From a checkpoint of a small mixture-of-experts model trained on Wikipedia.
Training: a variant of SOAP for the experts, 430M tokens.
Below are experts of layer 6 (counted from 0) of a mixture-of-experts language model. Rows are named router (the router's row for the expert), gate (a neuron's input weights, with its number), up (a neuron's input weights, with its number) and show model dimensions 384-511. Each number is 50 + 15 x the weight over its row's rms, rounded and kept within 0 to 99.
Before each expert's rows: "mostly gets" lists some tokens that are sent to it at least half of the time. This comes from a sample of Wikipedia text that the model never trained on.

# expert 47
mostly gets: " would", " may", " had", " to", " did", " could"
router:43 48 26 63 38 83 35 51 55 56 30 41 25 69 43 77 51 25 25 64 74 50 47 71 52 50 55 51 38 27 60 69 46 50 67 68 64 53 60 41 37 67 48 67 37 33 36 07 36 31 33 58 81 67 66 33 37 34 44 57 49 36 80 82 44 74 40 52 71 37 61 74 53 76 59 45 56 47 52 40 51 47 55 71 69 77 67 40 49 46 44 46 45 43 22 62 45 77 43 57 55 41 26 47 35 48 70 57 51 63 41 29 37 44 59 49 50 55 54 47 74 40 52 60 64 70 69 53
gate0:42 55 53 52 49 40 73 53 26 47 38 87 45 58 54 65 70 47 84 60 69 56 49 74 37 47 68 47 64 49 32 56 29 61 43 52 47 53 37 50 60 45 55 51 54 53 60 49 39 49 59 48 72 56 61 50 91 50 39 47 47 36 66 51 45 19 43 73 51 50 43 64 63 73 40 43 66 59 45 68 75 68 71 60 51 71 59 54 33 59 49 30 35 58 65 56 69 52 73 50 66 28 68 66 43 32 51 50 44 62 65 49 54 54 35 72 47 62 28 46 68 42 69 71 99 32 60 42
up0:30 60 65 97 70 53 42 52 52 65 59 50 89 18 46 64 56 47 37 47 54 67 51 42 36 59 42 51 69 57 50 32 35 43 67 32 45 43 43 50 47 66 51 47 64 58 57 71 40 59 68 53 38 40 41 48 57 38 48 40 38 35 61 46 67 41 26 37 46 49 64 40 61 70 19 28 39 50 66 45 13 34 79 44 69 43 73 55 32 28 82 61 52 73 36 45 63 58 60 56 78 52 56 51 43 47 28 40 73 40 38 64 29 61 36 52 71 19 48 48 62 63 55 39 52 69 31 55

# expert 22
mostly gets: "Personal", " in", " born", "born", "Career", " working"
router:54 47 64 32 46 30 49 69 16 54 57 51 50 52 29 40 40 30 31 35 42 47 47 48 42 51 19 54 36 30 69 34 13 74 44 71 43 35 56 50 49 70 51 48 43 54 49 40 46 42 39 57 37 30 65 46 50 38 66 66 18 59 89 59 63 62 36 57 63 69 69 73 61 69 46 52 59 38 62 55 50 44 57 74 65 47 61 30 61 26 49 62 42 29 48 51 52 60 30 56 61 37 50 45 39 72 29 53 50 54 50 35 35 50 70 38 34 56 21 47 71 60 50 41 89 59 60 43
gate0:56 53 59 33 56 44 16 72 33 57 28 41 31 36 74 47 48 29 44 65 51 11 68 64 55 96 25 74 29 34 54 55 43 57 19 48 18 54 61 51 45 54 59 48 63 59 35 61 55 51 48 37 39 41 55 52 28 41 39 57 34 38 42 78 44 35 22 39 34 38 17 39 92 50 76 62 77 37 53 49 34 65 29 43 45 70 79 63 69 25 50 34 59 43 32 63 58 67 48 73 46 60 58 46 54 56 40 57 60 55 23 51 59 64 41 30 36 60 35 54 58 53 55 29 75 67 48 48
up0:50 44 55 50 41 47 46 71 47 42 49 39 28 29 71 51 54 42 46 59 53 22 54 93 45 66 41 59 36 46 62 64 58 52 33 28 34 43 59 40 55 60 45 58 61 77 46 93 42 54 46 49 47 51 62 58 41 31 51 63 38 48 29 53 36 30 58 52 40 19 31 32 92 26 52 37 63 42 51 45 35 64 52 61 52 61 88 42 71 45 53 50 69 25 36 63 46 64 59 59 50 48 62 42 42 58 47 51 54 77 37 34 71 61 59 40 36 63 34 40 67 54 51 14 58 48 35 55

# expert 33
mostly gets: " JPL", " politician", "American", " Piper", " footballer", "born"
router:73 44 47 36 32 55 37 65 22 78 38 61 64 42 36 39 59 40 06 37 58 41 60 47 29 55 50 38 48 14 44 47 65 60 21 34 56 19 54 86 47 50 24 73 56 50 35 28 58 53 53 56 38 40 34 62 33 27 49 77 62 48 47 67 57 54 44 30 71 35 30 38 49 48 42 52 56 40 51 61 50 71 63 52 38 69 59 37 67 55 41 58 22 30 17 53 75 65 47 60 68 34 48 48 33 35 48 27 63 41 38 28 39 52 81 57 38 44 39 45 82 35 71 39 69 60 69 49
gate0:38 50 38 49 55 52 34 33 46 30 72 56 79 62 49 63 32 48 04 45 44 12 72 60 51 86 36 49 24 43 79 50 34 67 23 43 52 49 34 52 54 33 55 17 51 70 36 62 46 36 38 46 25 50 27 24 40 49 64 50 70 59 53 46 23 50 64 24 47 46 49 58 99 50 63 54 68 55 45 43 55 49 33 56 58 29 48 41 50 57 43 65 56 40 35 52 69 54 59 66 54 24 52 41 46 46 49 52 54 63 53 65 56 67 36 42 21 26 49 39 43 73 33 40 50 41 78 37
up0:41 37 39 32 31 59 36 49 34 58 33 55 41 50 25 75 64 33 62 57 52 71 51 16 42 46 44 46 71 52 20 55 63 53 31 65 35 56 56 37 53 55 49 72 49 25 42 39 62 54 58 53 68 51 39 51 52 40 47 63 54 32 47 53 71 54 21 45 45 82 36 54 34 45 37 51 13 42 38 60 59 31 64 44 46 40 89 56 47 46 50 50 45 46 79 54 56 19 61 21 66 69 61 47 23 58 45 50 70 50 37 54 63 47 84 43 78 59 57 55 50 45 67 57 47 51 57 35

# expert 21
mostly gets: " on", " in", " at", " In", " from", "In"
router:75 52 70 43 55 21 40 70 45 40 54 70 44 34 23 51 64 49 23 58 45 34 50 54 45 64 45 69 37 41 49 38 39 55 23 64 59 33 62 36 36 70 27 56 54 59 37 28 69 26 48 34 57 39 44 28 43 31 51 50 42 43 67 52 70 71 39 41 73 47 59 61 49 62 48 46 44 57 77 64 63 30 45 52 65 67 40 39 79 38 24 69 46 34 62 62 60 49 47 55 57 48 51 38 31 61 55 56 69 46 64 45 41 33 55 44 42 38 33 34 83 53 73 43 90 55 37 36
gate0:62 61 43 58 61 41 45 38 53 68 95 57 53 36 38 53 65 63 16 60 33 35 64 53 43 75 47 47 44 54 41 52 42 37 55 53 29 44 32 17 40 62 67 58 45 71 64 66 70 52 35 38 36 45 37 22 61 32 58 62 46 34 39 51 70 42 21 50 41 37 57 30 44 61 44 28 56 44 59 51 53 43 20 66 55 43 68 41 30 58 43 33 62 66 48 48 60 45 54 30 27 30 58 31 52 44 23 53 62 71 47 35 69 41 59 55 59 29 71 34 37 63 64 60 57 54 59 42
up0:70 67 38 53 38 41 27 36 69 51 53 72 40 43 35 44 59 24 22 77 76 57 40 24 50 65 43 47 52 69 40 54 54 63 40 52 32 46 36 30 49 32 31 56 27 47 68 62 58 67 47 43 47 53 32 39 62 25 38 71 35 31 60 47 45 35 42 23 71 28 48 30 63 65 64 34 54 59 76 49 61 42 47 43 45 41 56 32 29 60 73 46 52 63 29 57 55 60 61 30 18 35 45 34 55 54 41 54 50 72 37 27 33 32 54 46 40 37 62 42 41 41 83 37 37 46 67 40